{
  "n_layer": 14,
  "d_model": 96,
  "n_experts": 32,
  "experts_per_token": 1,
  "d_expert": 64,
  "d_shared_expert": 128,
  "activation": "swiglu",
  "moe_layers": [2, 3, 4, 5, 6, 7, 8, 9, 10, 11, 12, 13],
  "router_score": "sigmoid",
  "normalize_top_k": false,
  "routed_scale": 1.0,
  "balance_loss": 0.0113,
  "balance_bias": false,
  "router_bias": true,
  "shared_expert_gate": true,
  "scale_expert_input": true,
  "init_std_router": 0.00942,
  "lr_router": 0.000517,
  "n_head": 2,
  "n_kv_head": 1,
  "head_dim": 64,
  "vocab_size": 8192,
  "norm": "rmsnorm",
  "norm_place": "pre",
  "norm_eps": 1e-05,
  "positions": "rope",
  "rope_base": 10000.0,
  "rope_fraction": 1.0,
  "qk_norm": true,
  "attn_scale": 0.125,
  "tie_embeddings": false,
  "parallel_block": false,
  "init": "uniform",
  "init_std_qkv": 0.0483,
  "init_std_o": 0.0,
  "init_std_up": 0.0483,
  "init_std_down": 0.0,
  "optimizer": "soap_variant",
  "lr": 0.0122,
  "beta1": 0.95,
  "beta2": 0.99,
  "weight_decay": 0.016,
  "lr_head": 0.0144,
  "warmup_steps": 62,
  "schedule": "wsd",
  "decay_fraction": 0.617,
  "decay_shape": "linear",
  "final_lr_fraction": 0.0,
  "batch_tokens": 65536,
  "seq_len": 512,
  "doc_mask": true,
  "train_tokens": 324000000,
  "steps": 4944,
  "dataset": "wikipedia_en"
}
Below are experts of layer 7 (counted from 0) of a mixture-of-experts language model. Rows are named router (the router's row for the expert), gate (a neuron's input weights, with its number), up (a neuron's input weights, with its number) and show model dimensions 0-95. Each number is 50 + 15 x the weight over its row's rms, rounded and kept within 0 to 99.
After each expert's rows: "comes after" lists some tokens at least twice as common just before its tokens as in all text. This comes from a sample of Wikipedia text that the model never trained on. Tokens count by the router's weight.

# expert 24
router:34 72 67 37 33 35 37 38 43 43 35 53 56 44 28 43 51 62 53 66 71 75 19 52 49 56 46 64 35 07 51 49 60 66 47 73 57 54 63 57 51 58 51 62 39 45 65 65 26 46 41 59 66 69 39 42 49 03 46 57 56 62 69 53 59 87 45 66 51 70 33 24 79 43 54 65 47 87 38 67 52 44 59 62 36 45 38 46 34 51 38 58 53 69 49 42
gate0:36 47 55 55 49 52 45 45 66 60 35 48 36 59 37 52 28 61 73 57 53 78 47 28 44 23 35 76 57 54 44 33 59 52 34 58 50 68 57 43 49 46 65 37 47 44 48 38 42 54 62 39 49 43 17 48 62 51 47 60 57 29 62 26 67 70 34 69 28 34 63 16 58 44 43 77 59 48 56 54 68 22 46 81 46 40 62 29 28 70 66 65 94 57 37 23
up0:36 51 77 68 46 83 57 43 54 52 43 43 45 61 37 57 50 48 68 30 79 27 68 13 32 19 57 59 55 58 66 29 44 46 42 61 62 67 54 19 64 48 54 82 53 68 36 39 36 50 39 32 45 59 38 47 53 69 41 39 36 49 61 27 68 59 53 81 49 38 55 20 39 48 49 59 38 58 16 50 54 40 60 58 53 34 29 67 66 64 27 60 62 36 34 46
comes after: "-", " the", "==", " a", " The", "\n\n"

# expert 14
router:37 44 56 29 59 65 69 43 66 40 28 40 62 79 52 42 50 23 36 35 51 68 43 15 45 60 20 46 66 29 57 47 68 49 48 52 54 67 53 59 58 11 90 62 56 20 37 49 50 52 46 36 20 62 44 55 43 47 45 39 58 55 54 37 46 66 42 29 34 50 66 56 59 66 45 37 46 73 57 46 31 73 57 68 50 30 48 63 29 57 34 54 66 71 52 81
gate0:39 47 66 46 49 46 63 29 79 51 53 53 60 49 47 71 97 47 59 47 86 55 54 38 37 60 38 66 35 54 38 70 44 32 48 70 52 56 26 44 52 55 63 55 52 74 44 40 22 29 67 72 26 60 56 64 37 31 47 45 62 27 79 36 76 51 21 50 54 48 57 54 35 46 41 15 33 51 40 39 50 59 54 73 46 66 57 50 71 33 64 48 50 77 60 41
up0:55 65 46 45 44 63 66 57 50 36 65 58 00 08 45 46 28 69 33 28 34 59 55 71 39 73 63 45 44 41 43 58 35 24 34 64 51 50 29 66 35 21 50 42 47 47 28 50 62 60 36 58 63 62 43 52 47 53 66 54 31 75 39 68 37 49 38 53 50 38 73 48 45 43 52 54 51 22 45 26 69 69 48 42 52 60 33 84 52 44 49 77 35 48 66 42
comes after: " L", " R", " C", " B", " V", " m"

# expert 19
router:31 52 55 40 44 43 64 63 48 65 59 45 35 37 42 45 40 46 53 11 60 63 50 59 40 52 57 32 31 55 53 12 40 61 49 53 92 23 47 52 31 49 66 39 56 35 55 47 55 25 36 41 56 58 70 60 67 43 53 25 46 40 78 46 44 93 29 29 55 57 63 48 79 41 38 50 51 67 36 58 39 58 59 50 35 41 49 40 57 54 56 64 92 78 56 60
gate0:78 37 51 44 22 56 60 63 48 34 73 55 76 41 51 64 24 22 48 33 77 50 42 57 52 21 59 27 66 61 53 81 65 53 71 44 13 51 65 31 52 52 58 58 46 32 45 50 62 36 47 62 33 65 56 45 45 45 50 40 53 55 54 28 43 58 62 51 22 64 25 72 35 49 37 36 44 72 46 22 56 44 54 59 34 38 26 82 44 50 62 65 37 41 66 54
up0:74 42 50 39 44 75 64 45 40 50 75 60 60 52 61 50 40 34 30 42 56 33 52 43 59 21 55 53 39 64 61 57 51 66 50 29 32 51 61 55 61 51 45 26 50 55 27 37 80 66 51 66 44 72 51 62 36 15 39 49 33 69 39 35 57 59 52 70 24 47 44 61 25 28 85 34 33 45 40 36 45 31 27 57 45 62 23 62 57 62 44 60 63 46 86 75
comes after: " ", " (", "–", " $", "_{", "("

# expert 6
router:39 51 59 40 43 64 43 59 70 38 42 10 24 53 75 40 46 48 54 35 46 46 44 15 40 77 52 49 59 28 68 44 37 68 80 44 44 13 45 54 59 62 49 47 45 50 77 56 48 54 50 53 15 66 48 43 58 35 64 53 74 20 49 63 41 48 41 47 40 26 63 57 54 79 61 59 41 40 44 47 81 49 20 57 73 62 47 68 31 42 55 64 49 73 60 49
gate0:44 33 43 59 36 51 44 63 55 64 27 24 43 61 60 35 67 61 65 33 47 28 53 45 11 45 72 41 36 60 70 60 55 81 26 47 41 48 68 40 64 36 65 40 49 37 55 51 61 39 53 38 58 75 26 68 51 61 39 62 26 46 61 56 40 72 43 14 54 72 54 57 65 51 57 34 66 29 39 56 76 43 36 36 18 62 38 53 53 35 45 62 31 29 61 77
up0:71 45 40 39 35 41 78 70 34 43 50 49 40 47 56 60 26 34 27 51 82 55 59 65 46 37 20 62 37 41 33 46 60 41 37 45 37 40 37 51 62 60 40 60 59 60 55 35 50 42 56 53 30 27 61 46 71 32 37 64 35 51 26 38 73 14 45 58 30 39 56 59 70 28 51 40 83 42 60 32 21 61 67 76 58 23 44 44 58 49 57 42 72 75 48 37
comes after: "5", "4", "0", "6", "3", "7"

# expert 17
router:27 31 61 52 43 36 55 48 62 59 41 28 40 64 44 77 39 45 36 20 48 85 52 59 53 41 28 34 33 39 49 10 45 58 67 39 55 28 52 80 31 39 59 48 65 35 54 58 14 21 33 16 54 51 59 43 47 36 53 38 66 39 65 60 54 51 42 34 53 53 50 50 91 53 41 63 68 72 59 49 71 36 45 48 42 37 50 63 41 51 55 56 77 50 37 50
gate10:68 64 69 37 50 91 31 36 69 54 56 47 87 31 48 65 47 45 36 23 38 42 49 48 52 39 54 66 50 41 49 33 54 48 96 63 40 60 41 43 46 49 37 35 43 39 31 34 52 67 24 52 63 53 47 41 17 45 44 51 38 44 38 22 65 69 67 33 22 23 61 39 33 50 37 44 57 45 38 52 53 59 46 34 42 58 85 25 57 55 32 55 46 34 51 59
up10:52 42 50 38 53 70 37 54 66 64 39 71 49 21 66 65 50 33 52 33 67 55 42 44 54 39 42 64 73 52 48 37 64 55 59 46 33 55 50 62 63 53 46 35 25 60 76 47 59 48 26 67 85 32 51 48 35 42 41 70 52 45 12 19 71 70 64 51 54 22 87 45 66 47 42 53 23 65 51 57 50 73 44 42 57 61 68 30 40 57 31 54 60 22 36 60
comes after: " |", "|", ",", ":", " in", ";"

# expert 5
router:16 43 46 54 28 53 68 56 43 45 41 35 43 21 55 65 49 40 54 57 51 55 61 49 17 62 59 39 39 11 52 12 41 61 84 38 56 52 64 59 58 61 61 48 42 20 49 46 43 63 34 27 32 59 48 55 49 51 45 49 48 32 68 59 65 83 42 51 26 40 57 52 52 42 35 70 51 47 69 71 48 58 23 59 52 50 47 57 50 33 24 56 61 90 29 42
gate0:66 70 32 52 32 50 38 64 26 39 37 67 62 47 61 47 58 28 42 62 22 59 63 25 22 38 54 31 23 35 69 62 73 55 37 47 50 13 50 55 22 36 44 61 47 46 59 61 61 53 66 63 41 50 36 79 30 61 52 57 54 72 57 69 67 54 52 57 56 33 65 23 62 69 55 42 45 30 30 35 70 31 54 47 52 51 56 48 38 47 35 60 47 61 61 94
up0:22 25 27 47 72 58 72 70 40 15 47 52 39 60 48 18 70 71 62 28 47 57 41 21 55 42 22 53 64 58 62 22 37 41 36 45 48 60 43 60 37 37 34 66 54 72 25 47 66 13 76 74 58 65 42 68 55 36 51 40 51 45 72 54 49 38 61 36 62 53 52 51 37 50 37 38 46 62 53 38 46 52 66 26 60 65 65 52 28 57 54 61 43 39 57 61
comes after: "0", "9", "8", "1", "2", "7"

# expert 27
router:51 40 29 52 38 70 55 47 18 67 49 40 37 82 61 62 43 51 50 64 81 56 57 51 33 53 28 66 65 25 66 45 66 37 42 77 62 54 55 55 47 33 52 71 55 31 40 50 59 18 20 45 41 55 62 48 64 35 64 13 55 54 52 75 61 74 45 55 43 53 62 21 45 66 35 83 41 38 70 53 69 36 35 52 63 50 61 49 36 55 42 54 78 62 65 47
gate0:62 56 63 38 51 75 69 58 38 65 41 34 59 61 49 46 59 24 60 54 29 59 40 47 34 54 73 80 34 49 39 30 59 22 50 38 55 53 36 59 29 75 47 73 50 66 74 52 62 49 36 54 59 72 74 85 63 45 46 28 42 30 51 35 65 45 32 34 50 34 46 14 46 55 20 39 35 65 65 61 47 44 55 40 73 35 55 52 61 42 70 71 63 75 50 67
up0:23 43 40 64 44 58 57 59 39 37 29 56 49 36 66 42 60 72 49 53 81 42 43 41 43 64 64 57 61 54 60 57 41 50 43 35 31 60 50 37 66 30 41 36 48 42 43 74 64 58 36 41 42 38 44 47 24 47 46 26 82 36 73 44 48 67 51 42 91 42 83 49 53 58 47 52 31 44 42 55 61 53 38 82 43 53 24 27 57 13 76 61 19 44 56 30
comes after: " the", " of", " in", " a", "'s", " U"

# expert 13
router:26 57 37 40 51 48 28 50 33 59 55 43 52 37 44 65 52 66 58 51 67 30 37 59 03 51 55 42 54 28 55 20 56 71 64 44 55 39 45 44 55 44 45 46 50 69 43 63 47 35 33 29 45 37 75 49 63 33 68 56 55 49 37 71 75 79 12 31 23 45 67 60 84 56 53 45 87 31 28 60 43 52 24 50 50 59 54 64 60 50 41 47 66 58 46 47
gate0:41 37 42 49 74 37 57 83 52 54 65 76 51 33 45 43 37 40 61 28 59 22 30 57 54 59 40 69 53 45 35 25 42 23 85 56 37 29 60 63 44 62 39 55 60 51 74 50 76 41 31 73 71 72 55 50 31 35 62 48 47 60 40 43 26 44 29 54 95 55 51 27 65 48 24 55 48 62 37 56 66 59 44 40 59 58 61 49 46 42 67 49 42 40 59 76
up0:68 51 54 39 49 48 55 38 64 42 40 46 40 45 40 79 68 45 60 48 68 40 49 50 69 59 45 57 20 70 53 20 40 51 35 15 41 54 25 32 66 54 49 56 71 54 54 49 59 21 43 51 42 71 37 38 58 47 80 14 60 44 47 45 76 51 56 48 55 62 61 80 31 41 59 42 70 48 42 45 81 63 22 49 19 67 63 45 54 54 46 45 15 25 58 47
comes after: ".", "–", "0", "5", "3", "4"

# expert 10
router:38 51 46 59 60 64 53 64 40 62 45 54 52 47 40 59 57 40 44 45 78 44 59 45 32 78 57 43 46 48 68 13 36 75 65 61 78 36 64 52 53 36 66 42 45 29 57 36 44 19 32 44 58 55 85 42 82 54 59 49 39 30 71 56 60 76 23 59 40 77 43 40 62 39 64 59 68 49 42 63 54 62 52 77 32 31 86 35 47 54 22 65 56 56 48 58
gate0:32 28 54 42 51 57 45 53 42 58 35 69 64 15 32 67 29 36 72 47 57 44 63 44 37 24 76 48 51 61 56 71 23 64 58 48 86 30 53 54 56 62 36 85 40 52 40 65 68 64 46 54 29 56 60 55 72 59 50 24 31 38 59 59 22 81 46 46 17 41 64 43 60 49 72 33 39 68 31 62 49 33 48 50 47 54 54 36 64 45 52 67 34 41 43 46
up0:72 65 13 41 46 37 58 78 28 44 41 42 51 62 78 53 48 56 50 40 46 38 55 35 35 69 71 47 07 41 45 30 96 57 38 53 32 64 71 53 41 52 37 47 54 42 49 50 37 44 66 37 48 78 38 38 38 52 67 66 80 60 57 65 51 34 36 48 67 50 33 54 32 65 73 54 67 52 66 48 39 49 47 55 47 52 57 53 45 36 17 58 34 77 43 34
comes after: "1", "2", " ", "3", "'\n", " $"

# expert 25
router:27 50 51 59 26 46 66 53 57 38 65 51 61 68 53 49 43 48 30 24 69 43 56 57 46 48 25 52 41 42 52 26 45 39 57 42 68 46 44 89 16 47 61 64 53 36 51 69 52 64 52 61 61 43 45 74 64 13 76 60 50 52 36 48 40 46 43 63 46 43 54 60 99 35 25 71 66 62 40 36 30 31 40 60 60 44 45 78 66 32 50 55 62 54 29 48
gate0:09 46 67 34 13 36 60 57 36 90 63 53 43 36 52 19 41 49 50 42 28 53 35 25 55 54 57 60 45 61 65 37 69 45 32 52 66 46 54 38 29 50 65 34 62 36 37 49 58 51 67 43 68 45 18 43 52 47 51 62 79 64 53 41 55 51 55 83 56 69 26 42 57 57 45 64 38 67 60 19 44 46 67 42 67 36 49 67 51 65 45 38 59 72 33 42
up0:50 47 38 52 50 63 44 66 47 53 47 81 52 47 74 61 62 57 42 72 33 56 26 66 71 31 29 62 65 30 48 41 60 73 53 37 31 45 55 43 50 30 33 41 39 54 57 67 54 56 63 48 36 37 26 65 50 35 56 40 20 37 60 63 54 67 23 71 69 59 69 31 47 56 43 63 54 28 67 81 48 36 55 50 49 45 73 24 22 32 14 23 49 33 56 40
comes after: " |", " /", "\"", "}", "5", ";"